Below are experts of layer 2 (counted from 0) of a mixture-of-experts language model. Rows are named router (the router's row for the expert), down (a neuron's output weights, with its number) and show model dimensions 0-63. Each number is 200 + 20 x the weight over its row's rms, rounded and kept within 0 to 999.
After each expert's rows: a language model's description of what the expert responds to. This comes from a sample of Wikipedia text that the model never trained on.

# expert 4
router,202,245,186,242,220,197,225,215,185,220,218,209,162,219,223,203,240,182,196,226,220,190,207,209,245,199,190,200,179,207,168,193,145,162,209,191,143,163,190,220,199,193,203,193,183,210,204,224,199,204,185,236,195,211,200,165,167,230,194,198,203,170,195,197
down0,221,221,207,191,208,246,207,219,198,209,187,207,200,202,209,234,195,202,195,177,212,206,209,178,185,183,197,204,182,189,230,220,214,165,204,218,193,227,177,193,206,198,194,204,188,198,197,234,184,210,194,227,186,204,223,185,207,206,197,215,183,204,204,200
down1,170,213,224,193,188,193,190,205,195,172,198,186,201,230,190,197,239,207,230,214,194,184,166,212,177,223,217,233,157,216,194,213,205,203,159,194,191,187,195,209,185,197,203,209,219,193,141,182,163,234,209,182,180,205,201,192,179,199,242,190,206,156,208,159
down2,196,209,179,188,247,204,225,201,210,191,162,242,212,189,205,223,205,205,171,201,226,164,209,209,180,217,186,174,183,203,192,210,189,175,193,193,205,182,159,213,193,207,228,203,215,187,177,201,234,192,196,197,201,216,212,203,207,195,222,183,218,196,194,227
down3,227,184,206,195,218,191,143,200,217,219,248,210,214,185,197,221,192,215,183,213,185,196,215,228,199,198,175,183,212,174,218,249,218,215,209,205,195,169,199,205,225,219,185,211,202,189,222,204,224,203,201,198,243,196,219,202,186,207,170,217,187,173,208,186
down4,205,210,194,196,188,202,182,231,228,255,192,200,194,217,210,195,213,184,191,194,199,193,178,219,182,194,194,192,147,204,176,217,223,203,227,190,205,183,212,202,192,190,238,190,183,201,198,236,209,204,191,203,175,196,165,204,172,196,181,193,199,201,209,191
Description: Function words and auxiliaries. Conjunctions, auxiliaries and infinitive to in running prose, such as and, was, is, to be, can, also.

# expert 1
router,204,243,158,244,195,214,173,199,182,205,186,198,197,143,193,257,195,170,153,178,185,209,257,207,205,213,189,156,193,207,209,203,207,206,167,197,171,168,200,230,167,201,220,213,199,172,192,182,212,216,203,210,216,226,181,173,205,184,193,191,199,197,193,251
down0,213,209,177,199,183,200,193,175,214,182,196,181,226,190,203,194,205,205,215,201,207,210,187,176,183,165,229,195,213,190,198,214,158,218,178,194,216,225,195,200,218,214,200,203,198,213,223,210,211,203,193,197,189,222,221,214,174,214,202,205,194,210,195,180
down1,193,230,178,218,165,236,219,222,187,211,164,225,198,231,207,227,179,218,221,187,214,228,189,213,238,222,206,180,211,191,195,213,202,169,191,218,220,171,201,202,201,182,186,214,180,170,171,180,184,190,210,185,192,199,178,199,223,173,196,190,191,197,198,197
down2,202,232,199,200,178,205,224,196,223,217,204,183,217,191,217,219,185,223,177,230,219,221,211,201,247,227,225,201,217,178,188,196,216,218,157,182,212,265,215,216,222,197,165,182,157,205,216,181,193,173,158,233,201,204,164,223,155,172,192,195,225,217,221,185
down3,208,196,202,183,180,191,217,179,207,207,199,194,226,196,201,208,213,217,184,165,193,227,170,214,164,212,194,187,170,206,228,226,201,206,201,193,211,187,183,185,247,183,186,199,191,207,224,208,180,173,203,183,186,168,207,219,201,185,204,216,213,192,214,205
down4,230,178,216,198,240,229,212,218,196,197,206,169,195,213,186,203,181,176,185,221,193,211,232,199,185,232,161,181,179,200,220,226,218,206,201,195,179,172,204,191,218,169,210,205,198,212,233,185,154,189,226,186,206,191,216,199,223,195,195,213,219,184,210,214
Description: List and table separators. Dashes, colons, commas and table pipes in lists and infoboxes, plus linking words like with, including, had, has.

# expert 15
router,221,169,205,224,195,200,180,198,197,184,212,219,210,201,229,196,206,211,205,191,163,233,194,190,186,191,176,194,204,200,199,205,165,209,214,192,149,212,198,209,184,208,211,182,178,185,212,178,211,204,190,216,168,210,218,214,191,173,207,199,216,180,215,198
down0,221,225,179,167,230,212,183,242,197,206,203,197,227,194,212,190,216,219,225,186,241,188,170,201,196,204,217,210,181,189,203,210,210,162,207,176,221,214,197,166,195,197,208,180,167,204,150,190,214,188,168,185,170,199,239,177,194,195,189,245,199,196,185,201
down1,167,173,203,168,179,183,197,263,181,184,181,180,167,204,208,215,187,214,181,181,220,195,206,165,193,209,212,218,176,193,196,175,214,173,220,189,194,191,199,178,202,209,264,223,220,204,187,181,178,200,197,201,208,188,179,216,211,221,232,198,202,152,175,191
down2,194,225,227,154,216,200,190,184,186,182,203,227,218,228,186,184,221,174,240,179,243,218,225,234,212,202,197,207,222,226,208,219,191,193,207,200,181,220,229,217,219,231,181,189,210,197,199,189,241,222,210,194,182,168,202,204,209,178,206,203,220,201,221,210
down3,177,179,173,254,181,239,166,199,176,224,237,161,191,246,223,220,183,180,166,173,191,186,212,224,194,181,205,211,186,224,215,211,210,193,202,210,166,194,239,212,190,191,206,204,229,208,180,204,205,208,174,213,229,225,201,198,173,250,200,215,189,202,171,194
down4,192,214,243,207,176,201,194,190,177,168,230,190,212,210,206,203,181,185,200,205,201,179,175,244,216,229,243,192,202,219,227,192,241,193,198,216,233,164,207,205,177,174,188,181,207,187,188,230,150,219,199,172,195,222,187,174,177,205,213,230,173,252,199,200
Description: Plural endings, heading marks. Plural s and es endings, closing parentheses, and == heading marks in section titles, such as buttocks, years, States, ==Family==.

# expert 8
router,172,211,182,204,170,198,234,212,196,231,210,195,168,222,209,198,248,192,200,202,167,225,196,206,180,191,198,149,204,222,207,203,159,195,225,222,162,162,232,195,176,208,212,212,199,175,169,173,223,223,170,210,198,192,178,224,176,219,165,176,222,229,211,216
down0,179,179,226,203,238,207,188,186,210,217,221,220,185,213,193,207,194,208,180,193,188,244,232,207,198,181,207,196,209,247,217,191,201,182,196,212,190,206,197,230,216,203,213,174,203,250,224,216,230,199,194,215,199,204,174,217,225,205,223,228,170,204,217,194
down1,221,181,219,180,192,208,192,175,172,195,213,204,180,194,176,196,198,210,178,205,222,209,211,196,224,210,198,184,196,221,209,238,184,228,215,181,153,217,203,224,182,168,248,241,193,182,209,234,201,183,220,195,213,189,203,218,235,171,166,177,182,232,188,185
down2,203,202,206,214,199,239,206,174,185,190,176,212,187,187,186,201,174,223,227,172,233,155,199,166,207,170,234,215,196,196,229,180,175,200,185,178,190,223,207,208,173,193,209,184,209,172,222,169,192,195,168,195,216,181,217,202,178,191,200,185,188,179,211,194
down3,198,192,203,233,215,184,204,214,159,192,217,219,232,170,191,175,192,201,194,226,188,220,248,248,209,197,202,237,217,202,206,207,253,205,212,212,177,189,220,201,236,200,218,171,215,180,202,225,202,219,221,218,193,202,198,195,184,234,225,212,160,220,206,168
down4,189,163,204,178,204,201,215,229,221,220,237,219,226,202,204,231,250,195,168,191,199,198,217,205,196,195,166,227,173,197,173,220,186,199,169,191,178,187,203,200,210,182,211,216,194,194,185,189,181,186,173,197,180,234,181,194,234,167,221,212,235,243,208,225
Description: Proper-name first words. First word or piece of proper names for people, places and teams, such as United, South, John, Montreal, Salt (Lake).

# expert 9
router,206,180,197,225,205,205,172,207,175,219,167,201,209,207,196,191,213,182,217,203,197,191,226,197,216,206,193,169,226,206,217,206,218,200,190,190,179,214,219,167,188,185,224,166,162,204,164,215,186,212,163,190,215,230,182,199,182,187,237,182,203,197,151,200
down0,228,201,212,193,225,209,227,187,201,176,190,213,198,198,217,212,200,195,172,237,228,187,236,187,174,204,211,186,169,178,224,217,189,208,207,188,217,201,227,206,197,180,223,208,207,191,201,218,181,214,216,205,220,207,197,215,222,194,198,188,186,239,183,220
down1,192,209,195,173,189,222,213,193,194,223,216,209,178,193,205,193,181,171,191,200,214,250,186,217,216,194,177,225,216,197,205,174,218,180,173,225,187,188,178,205,226,215,169,200,189,193,195,200,201,168,206,200,214,195,177,230,206,213,192,178,211,190,213,219
down2,207,177,198,202,227,186,218,208,223,205,170,200,195,228,184,185,217,162,196,203,193,200,210,222,227,183,183,231,141,197,197,206,226,211,205,164,168,220,188,198,186,240,206,204,191,211,219,181,205,223,182,207,215,174,200,203,196,229,235,187,219,177,197,184
down3,187,220,202,186,202,194,157,222,185,203,161,228,187,186,176,199,189,208,183,237,184,192,197,220,215,209,201,201,199,204,232,200,222,225,214,205,192,235,216,187,211,191,192,189,218,225,242,184,222,182,204,194,173,202,232,181,182,162,159,207,210,207,184,221
down4,191,247,176,195,174,195,181,196,195,200,188,205,221,205,180,173,202,213,205,185,215,222,209,194,214,168,191,213,193,185,228,165,169,196,252,210,167,193,202,214,189,202,156,258,201,204,185,200,219,212,202,192,197,216,207,191,177,206,202,169,253,188,215,192
Description: Verbs and event nouns. Verbs and action nouns after was, to or the, with endings like -ing, -ed, -s: used, released, born, stated, place.

# expert 3
router,149,204,190,205,158,214,219,211,204,213,187,227,189,214,154,235,217,200,203,140,183,215,224,171,183,206,189,206,214,207,175,191,164,210,191,208,173,190,194,206,240,203,263,170,202,184,183,199,175,247,167,197,217,199,177,226,205,204,179,206,217,227,217,230
down0,229,196,181,163,220,212,209,179,143,193,188,209,204,197,227,160,174,238,225,196,208,222,195,189,211,174,218,199,204,216,205,180,218,189,203,189,228,210,216,176,204,203,202,214,242,200,186,186,201,175,205,214,198,159,217,212,205,147,205,237,174,191,225,203
down1,212,198,224,214,194,190,214,221,203,211,235,182,224,228,196,191,177,180,197,178,198,224,204,206,216,188,210,209,186,187,252,229,204,235,204,195,251,220,179,202,176,187,207,203,179,191,208,180,188,232,174,209,202,198,217,179,187,242,204,183,186,167,190,155
down2,178,207,193,188,182,176,191,233,207,194,217,201,223,189,163,207,210,223,202,199,216,197,213,205,219,198,194,212,158,195,179,191,167,186,203,202,194,199,214,219,162,183,196,205,207,196,241,205,203,231,218,174,157,219,166,142,182,220,191,185,184,201,218,255
down3,204,143,195,201,190,178,204,164,205,189,194,226,209,177,201,224,201,230,172,186,202,237,205,207,194,159,224,224,213,237,221,199,189,226,228,174,178,192,235,203,251,197,188,190,199,183,196,196,210,229,200,225,238,214,209,206,220,178,188,178,181,202,219,176
down4,186,216,186,187,245,200,205,196,177,190,171,195,189,208,211,210,160,230,157,165,190,194,202,195,196,168,218,174,215,162,194,224,194,192,199,218,203,209,207,191,201,208,185,187,196,179,185,213,205,174,234,221,201,185,188,176,214,196,196,186,199,158,202,196
Description: Articles and time words. The after prepositions like in, of, at, and time conjunctions after, before, during, when, while; also years in dates.

# expert 12
router,189,230,220,201,181,188,183,202,197,214,251,219,182,239,194,204,212,204,209,153,216,193,209,197,205,208,197,175,175,206,209,212,217,184,191,200,178,163,207,213,191,213,262,223,193,233,216,186,204,226,209,214,231,195,194,219,199,158,189,185,205,202,221,260
down0,195,199,199,188,188,195,178,170,197,190,214,216,139,216,210,203,185,205,163,182,203,207,206,215,221,203,206,186,211,210,235,219,203,185,211,183,187,215,184,202,215,190,211,208,188,193,225,223,174,179,188,168,217,181,178,210,232,213,184,212,200,195,195,220
down1,220,188,158,198,200,189,221,202,195,188,199,159,204,217,173,165,222,212,189,199,191,184,209,204,187,236,200,219,214,202,185,180,181,224,197,209,222,212,221,184,213,193,180,221,193,204,186,197,219,213,200,187,244,220,154,192,223,216,190,220,216,215,206,191
down2,196,184,205,202,210,234,199,201,198,164,224,201,221,202,247,195,181,228,210,183,210,203,175,232,210,224,202,190,208,228,200,197,201,148,205,181,194,201,191,198,228,234,209,217,217,186,212,206,203,177,217,215,176,198,202,215,207,233,193,245,194,196,173,182
down3,163,213,178,200,168,177,181,195,236,222,197,179,230,233,212,191,221,196,214,181,193,223,201,196,197,181,185,190,192,195,191,174,214,184,171,216,211,221,206,210,183,217,188,200,172,193,183,190,211,189,224,212,180,205,222,187,202,212,208,162,190,188,216,218
down4,207,212,208,211,249,237,237,196,242,167,203,187,221,200,193,220,223,200,174,196,208,208,177,215,190,190,219,196,205,183,214,210,218,191,215,197,186,209,194,210,218,231,184,195,204,199,212,226,237,195,188,220,176,241,198,203,184,209,229,239,166,213,212,219
Description: Numbers in tables. Numerals in table cells, statistics, coordinates and ISBNs, especially after pipes, such as 0, 509, 2, 5,776.

# expert 5
router,203,211,198,210,179,210,224,202,166,195,138,204,192,192,152,231,198,164,215,211,216,205,231,152,205,186,185,171,172,221,176,154,185,199,189,214,196,231,201,205,168,159,206,223,203,217,233,210,192,222,209,195,212,177,220,219,206,232,190,190,199,194,173,204
down0,178,174,210,194,216,230,187,191,163,195,203,184,220,199,201,236,173,193,191,217,216,198,167,200,202,197,204,192,175,185,203,182,175,203,185,193,198,194,174,219,208,204,183,170,233,192,175,211,177,190,221,210,175,208,238,188,179,210,181,172,190,187,204,192
down1,169,233,164,181,201,262,199,208,243,200,213,206,200,187,207,187,216,173,193,182,176,195,206,255,184,231,191,188,188,215,221,216,181,205,233,243,196,213,215,160,208,185,194,188,194,212,219,207,230,190,225,193,225,218,213,200,197,204,195,173,212,185,173,198
down2,197,233,178,181,236,213,202,198,208,222,221,206,198,198,214,204,197,221,194,250,209,200,204,179,196,209,183,174,187,208,192,217,200,188,214,229,188,200,209,170,204,197,205,204,223,219,162,203,186,206,208,200,202,197,148,202,190,211,210,219,226,169,182,208
down3,229,197,169,222,174,185,207,214,198,164,224,183,170,192,163,213,202,218,212,178,195,195,236,177,201,228,190,250,208,226,194,211,212,174,194,196,190,197,192,187,203,180,203,197,226,189,197,193,192,255,201,193,183,208,189,199,206,195,219,183,170,187,222,180
down4,213,224,185,180,246,185,218,218,226,178,186,200,239,179,214,210,197,198,234,190,171,177,181,249,205,221,190,213,220,188,189,214,222,226,203,159,224,185,185,178,186,196,204,217,194,190,197,202,165,210,178,192,190,242,194,192,235,229,196,178,191,197,177,202
Description: Infobox field nouns. Label nouns before colons in infoboxes and taxonomy lists, such as Elevation, Family, Script, and nouns like area, km, ft, Party.

# expert 10
router,210,234,154,216,220,205,175,212,201,206,183,198,205,198,175,199,201,201,211,166,199,209,172,198,186,207,202,190,212,197,210,200,203,175,220,184,215,191,202,208,168,198,217,197,226,197,204,220,181,193,231,204,208,204,164,208,191,189,208,179,190,201,245,197
down0,187,194,247,165,220,228,176,213,203,200,188,210,169,229,168,193,202,213,174,189,230,187,215,172,206,226,204,189,215,209,205,185,213,210,161,219,202,194,213,204,168,215,241,180,205,199,239,200,196,190,184,238,208,200,174,175,208,203,188,199,190,196,198,197
down1,218,214,165,199,204,185,173,170,188,188,190,192,217,170,194,173,200,212,202,211,236,233,198,209,179,175,179,190,200,194,202,265,219,233,231,199,204,214,191,197,200,189,214,190,163,222,219,189,191,205,203,215,198,177,199,180,181,180,171,206,188,190,206,191
down2,211,229,218,177,217,187,188,175,153,217,177,209,202,211,207,222,187,204,178,212,196,228,231,179,199,189,203,170,227,213,163,239,186,217,189,170,226,208,189,189,204,229,247,160,201,217,191,217,230,191,217,215,222,161,211,222,199,208,215,193,201,227,196,192
down3,202,210,220,177,200,241,175,197,205,194,156,213,216,188,245,203,181,203,200,232,197,194,204,180,211,169,210,190,223,203,213,181,200,210,200,200,214,211,202,196,237,217,200,168,203,228,223,198,188,185,181,197,203,159,258,206,227,198,173,204,157,235,234,185
down4,206,231,208,152,214,184,208,171,187,195,196,191,194,191,215,191,200,182,183,159,211,187,209,182,192,211,200,182,227,171,180,188,153,205,215,234,200,190,172,215,217,183,210,194,139,218,185,200,197,203,194,225,226,221,198,230,214,229,171,192,213,166,183,210
Description: Mid-word name fragments. Middle and final letter pieces inside rare names, place names and species names, such as Beershe-ba, Ita-ska, Nem-eg-t.

# expert 13
router,220,213,204,179,184,228,169,210,199,194,211,229,233,211,187,195,175,202,193,189,204,196,200,166,203,220,207,187,204,218,183,186,235,189,199,197,179,215,264,210,212,231,196,201,171,175,215,208,182,220,169,210,190,206,204,209,235,172,185,204,227,187,196,201
down0,195,173,213,177,195,205,209,165,209,188,181,207,202,193,207,201,176,200,183,188,164,189,198,195,215,159,213,240,236,211,228,230,183,202,229,225,205,227,240,194,212,160,217,176,200,190,209,208,211,201,214,167,242,195,229,169,202,198,213,191,198,204,207,174
down1,146,210,204,196,188,236,204,198,160,209,241,211,218,207,223,196,230,197,161,214,192,231,189,212,192,205,239,194,211,221,227,217,218,195,210,190,192,175,210,188,179,191,227,212,185,183,177,213,215,184,210,164,174,193,203,220,155,201,157,198,160,196,185,218
down2,208,230,180,185,181,202,176,183,211,209,199,231,167,218,231,199,206,205,173,193,170,204,203,211,218,206,241,207,199,217,218,231,189,234,212,226,180,186,175,194,185,186,200,241,173,205,162,185,191,182,204,174,209,188,212,196,218,185,203,213,231,209,167,195
down3,205,219,202,203,241,192,193,176,187,212,205,190,183,173,195,174,217,188,192,221,206,218,219,200,192,218,210,200,178,195,227,215,208,195,217,191,199,199,232,218,192,179,182,200,203,204,215,191,203,167,192,148,177,188,236,183,176,214,192,235,187,166,199,225
down4,185,181,195,179,236,229,197,211,184,205,226,181,189,161,201,206,237,165,245,192,210,189,213,191,185,203,165,201,178,186,236,201,173,222,234,182,201,206,196,190,202,177,182,175,193,216,183,211,211,227,185,200,218,205,209,239,188,213,198,183,224,228,232,199
Description: Sentence ends, parentheses. Sentence-final periods, opening parentheses before acronyms, and capital initials starting names or abbreviations, such as (CDP), W in Wrangel.

# expert 7
router,198,175,188,187,167,208,160,225,177,228,189,221,185,200,217,199,195,177,170,204,183,219,194,152,214,187,217,227,179,208,159,179,198,200,226,194,206,181,218,194,224,194,181,203,177,194,204,187,176,200,166,197,240,215,188,187,216,226,219,199,235,225,233,191
down0,209,234,202,229,196,175,180,193,183,177,201,180,149,233,210,161,162,179,204,208,192,209,171,206,199,212,210,196,178,176,186,187,245,184,184,167,197,206,209,208,184,170,199,197,192,190,213,205,211,209,171,168,192,209,201,236,215,238,213,186,150,204,181,220
down1,203,201,190,196,162,212,196,212,199,185,209,188,195,241,187,192,170,212,181,206,195,198,224,184,189,200,155,198,194,190,221,198,183,240,201,223,220,201,185,211,215,189,204,201,227,199,248,192,216,215,199,209,196,215,211,201,194,199,179,225,189,193,212,168
down2,162,220,210,185,178,169,182,216,203,164,220,185,205,171,200,197,191,211,210,160,216,217,169,228,189,219,232,224,203,210,214,208,213,192,203,186,235,206,189,208,211,192,219,200,193,155,200,190,176,177,182,198,242,208,231,189,192,202,193,202,180,184,195,185
down3,198,190,197,181,198,217,185,204,175,210,175,234,190,192,168,210,205,208,225,216,191,185,179,169,239,188,189,221,205,194,187,220,181,212,190,206,186,231,218,210,216,198,191,190,162,208,236,188,197,216,218,218,155,219,203,236,194,214,212,191,224,200,196,201
down4,244,193,185,177,199,171,200,186,223,203,192,218,216,214,184,199,189,184,242,211,179,174,203,169,206,185,165,193,184,203,185,226,194,187,226,204,178,203,188,210,168,215,180,219,182,212,170,208,199,173,209,167,228,204,227,174,211,203,206,188,193,175,237,187
Description: Line breaks and capitals. Line breaks ending list items, headings and table rows, and single capital letters in codes and abbreviations such as MLW, PATH.

# expert 2
router,204,221,148,212,208,169,180,208,200,247,204,212,205,233,197,157,220,166,198,232,176,196,203,182,182,199,199,220,228,207,218,196,186,173,168,224,205,213,243,200,197,163,200,183,176,213,185,184,197,213,203,195,204,218,202,197,225,191,189,189,225,239,165,216
down0,208,222,205,179,240,197,221,188,205,176,172,176,203,178,181,209,193,232,246,218,225,189,188,194,206,173,198,222,199,190,186,172,169,191,224,203,251,196,186,187,242,183,185,182,179,221,219,188,196,230,216,173,184,133,204,233,211,190,200,224,236,210,230,207
down1,146,232,194,217,216,229,252,176,190,223,150,226,167,196,234,165,208,209,197,187,200,199,216,219,162,177,180,194,191,203,197,200,210,186,181,201,216,235,181,207,196,178,199,225,190,181,183,242,180,196,205,168,202,167,185,197,228,231,206,211,195,203,181,189
down2,179,180,155,230,193,199,199,210,214,220,196,210,178,198,233,259,235,199,191,193,201,232,179,183,204,198,188,214,186,192,209,190,212,169,190,218,211,213,235,227,183,217,179,184,182,176,195,232,206,220,178,236,222,181,191,187,184,195,221,213,184,178,193,243
down3,182,179,230,206,196,219,202,170,233,226,194,151,209,209,201,209,205,201,209,223,197,242,201,193,189,187,184,177,194,195,196,189,206,189,204,178,213,190,199,162,199,229,180,194,203,197,191,209,179,204,197,252,189,182,176,222,210,205,206,165,201,223,145,191
down4,192,189,191,191,209,198,207,203,229,235,220,214,191,217,205,207,197,202,208,201,171,236,222,198,186,203,173,212,194,216,215,176,198,190,186,216,178,225,209,206,210,187,236,192,195,199,217,193,212,216,213,184,191,174,208,194,205,180,196,191,243,236,200,219
Description: Hyphens, quotes, word-starts. Hyphens inside compounds, opening quotation marks, and first pieces of split or foreign words, such as hunter-gatherers, "the, sc-lerosis, de.

# expert 14
router,203,181,206,183,197,203,171,220,208,224,199,194,203,230,200,202,190,186,184,196,201,246,229,207,236,211,198,224,244,225,201,200,255,198,197,244,190,215,214,230,179,220,201,171,210,211,209,160,195,194,191,204,171,202,173,217,184,208,203,204,209,221,203,207
down0,203,194,221,178,212,193,222,202,221,176,183,181,215,182,158,210,172,240,195,202,200,238,203,201,196,193,149,210,209,220,194,221,200,232,227,196,179,172,200,198,195,192,182,177,240,219,197,207,200,216,218,181,217,176,201,180,235,193,205,206,219,208,218,194
down1,218,160,209,169,210,205,197,182,223,194,189,211,196,190,213,201,156,235,197,208,216,191,178,189,202,191,226,194,204,209,205,210,225,221,231,195,198,190,183,177,223,218,221,235,193,206,186,243,216,194,220,197,190,176,179,194,205,236,207,200,176,194,179,222
down2,221,186,198,190,235,214,194,163,178,186,218,201,189,215,189,209,224,214,193,187,218,172,176,148,207,188,193,217,189,191,194,190,205,207,212,215,164,183,240,195,204,184,194,191,207,191,224,228,175,236,172,196,219,189,203,232,188,157,179,218,209,213,210,222
down3,204,192,222,202,191,255,223,184,176,181,221,239,224,174,194,204,204,226,204,189,178,176,173,214,206,210,224,197,194,201,231,238,214,199,218,196,200,198,204,192,221,215,253,200,230,216,166,218,186,207,178,242,198,220,212,193,210,191,201,191,230,178,227,220
down4,201,180,203,202,185,190,228,198,196,192,209,210,228,186,197,185,180,201,192,187,192,193,230,194,188,177,176,176,192,167,219,211,243,235,189,211,185,220,226,220,185,198,184,157,154,193,196,193,200,183,218,238,239,189,217,187,234,223,180,214,250,186,195,163
Description: Prepositions and possessive 's. Prepositions of, in, at, from, on, often in titles and phrases like Speaker of, Annals of, plus possessive apostrophes.

# expert 0
router,217,184,213,213,213,217,195,200,187,229,223,190,181,149,166,182,272,169,189,187,221,193,226,217,234,235,191,195,185,190,185,168,231,186,183,189,193,191,208,224,182,203,211,180,190,191,220,196,206,211,151,208,217,222,206,206,205,222,200,213,194,187,175,230
down0,174,225,180,234,211,237,232,194,210,203,185,165,206,151,182,155,188,216,198,180,180,168,181,172,188,208,213,192,202,174,207,260,222,157,174,183,239,211,211,171,208,196,232,203,191,234,203,179,204,215,218,220,202,220,201,183,197,204,222,163,180,217,201,186
down1,207,178,223,208,201,222,206,198,187,206,173,211,197,167,234,174,199,207,178,187,221,204,231,204,207,200,195,205,216,163,207,180,210,177,213,184,223,212,203,205,192,190,222,174,202,207,198,197,172,200,171,186,238,199,219,233,191,229,178,219,235,181,203,208
down2,178,200,201,184,184,184,211,185,226,208,195,218,224,177,188,173,206,201,172,166,197,167,192,211,169,168,219,193,209,219,196,203,233,200,184,199,236,163,199,192,202,202,206,223,198,188,167,175,198,199,185,212,163,210,197,202,232,196,197,196,220,174,183,199
down3,204,200,184,186,232,187,217,216,208,210,213,176,233,223,155,181,196,240,198,204,226,193,203,175,224,189,255,219,189,200,161,218,199,221,214,216,186,247,217,171,237,186,194,189,197,172,228,184,234,194,170,195,182,214,186,177,171,192,218,198,216,234,189,166
down4,207,189,180,201,216,206,209,181,214,219,205,186,164,196,210,199,199,235,222,227,181,197,241,190,192,188,172,207,203,219,183,197,192,209,212,164,197,182,218,231,185,203,206,187,177,191,184,206,186,221,230,195,221,212,230,205,219,172,188,198,223,203,192,203
Description: Commas and date numbers. Commas after clauses, place names and list items, plus day numbers and month names in dates, like Warsaw, Poland; May 7.

# expert 6
router,168,229,160,186,189,206,174,214,206,181,184,246,227,175,182,215,219,197,192,201,163,210,193,195,210,205,245,177,185,233,185,196,181,189,204,215,225,209,194,233,184,204,162,199,187,202,178,218,188,208,199,194,207,194,188,190,181,227,184,204,245,187,202,232
down0,157,220,225,244,174,210,210,196,216,180,217,187,198,180,199,211,204,190,207,173,220,208,205,225,246,190,189,186,189,216,219,218,210,184,194,210,205,199,171,171,192,206,201,204,198,223,177,209,184,223,213,213,222,157,220,234,159,184,183,223,213,202,208,225
down1,203,184,218,209,196,195,196,202,167,194,205,187,181,204,191,209,251,203,218,194,176,212,184,174,204,208,206,187,215,207,210,169,188,169,167,203,174,201,195,225,201,211,211,163,152,151,183,185,195,195,193,176,187,224,195,171,185,200,194,200,196,207,197,207
down2,204,239,180,254,216,192,232,162,211,200,187,183,210,216,174,206,208,171,209,190,205,188,200,183,210,205,228,156,217,176,227,192,214,200,190,218,209,203,216,231,210,206,182,184,197,177,204,201,204,194,226,224,217,203,236,184,231,219,152,191,192,217,228,207
down3,188,192,208,164,206,178,176,191,190,156,202,166,165,183,226,227,217,217,189,163,234,210,216,221,207,198,210,229,218,193,188,213,167,182,205,200,205,182,202,203,204,230,195,244,218,191,185,204,162,233,182,176,188,181,243,205,205,184,189,154,221,192,190,200
down4,188,231,184,194,220,190,212,200,225,222,163,236,191,198,215,196,192,172,214,198,174,237,201,208,200,186,205,216,212,194,214,207,183,199,169,195,204,204,190,211,165,209,227,192,203,211,191,233,198,185,218,180,207,171,219,182,235,227,229,205,213,182,209,201
Description: Table pipes, semicolons, pronouns. Column separators | inside tables and semicolons ending list items, plus subject pronouns and clause links like he, she, who, but.

# expert 11
router,213,199,172,206,203,188,237,205,170,196,186,204,199,179,190,252,204,207,180,193,172,211,237,209,213,193,176,169,229,211,191,186,195,166,231,217,191,218,199,209,167,220,214,199,238,208,237,195,182,226,189,204,227,210,207,188,198,174,190,223,235,189,224,212
down0,185,203,195,228,235,183,213,187,189,216,246,228,203,199,226,192,180,202,212,199,220,186,223,208,184,240,184,192,213,245,211,185,239,183,178,169,172,189,189,188,235,184,209,211,170,194,225,205,186,218,225,181,181,176,230,184,193,198,213,181,184,197,229,198
down1,199,201,239,197,203,180,246,223,178,214,222,196,218,184,210,174,177,197,205,200,180,206,212,216,220,160,196,175,191,175,183,193,189,210,202,175,225,198,176,125,215,198,217,223,175,189,234,205,226,200,245,206,210,208,181,191,179,223,204,204,203,190,203,175
down2,204,180,177,210,195,218,182,205,187,181,202,181,171,180,195,169,214,174,191,156,205,219,201,223,206,200,171,185,200,195,192,247,210,195,198,201,201,209,194,204,194,232,226,192,223,196,241,226,184,200,191,218,179,192,207,222,194,202,197,230,217,214,204,142
down3,197,204,192,192,192,188,200,160,196,204,211,183,184,246,171,211,207,173,196,188,225,243,168,176,200,190,237,204,206,219,168,205,199,198,157,180,169,225,192,231,215,169,193,234,202,194,196,203,208,187,214,189,203,224,188,223,193,193,197,197,180,193,197,184
down4,182,195,192,186,192,182,179,237,193,222,189,163,191,219,222,222,197,188,210,206,218,192,208,204,212,202,234,196,179,207,214,204,198,174,171,222,234,221,204,201,236,197,220,193,221,203,175,183,169,209,215,181,199,174,195,219,189,200,235,224,247,189,200,197
Description: Articles and adjectives. Articles a, an, the, empty space cells in tables, and adjectives following an article, such as regular, important, New, two.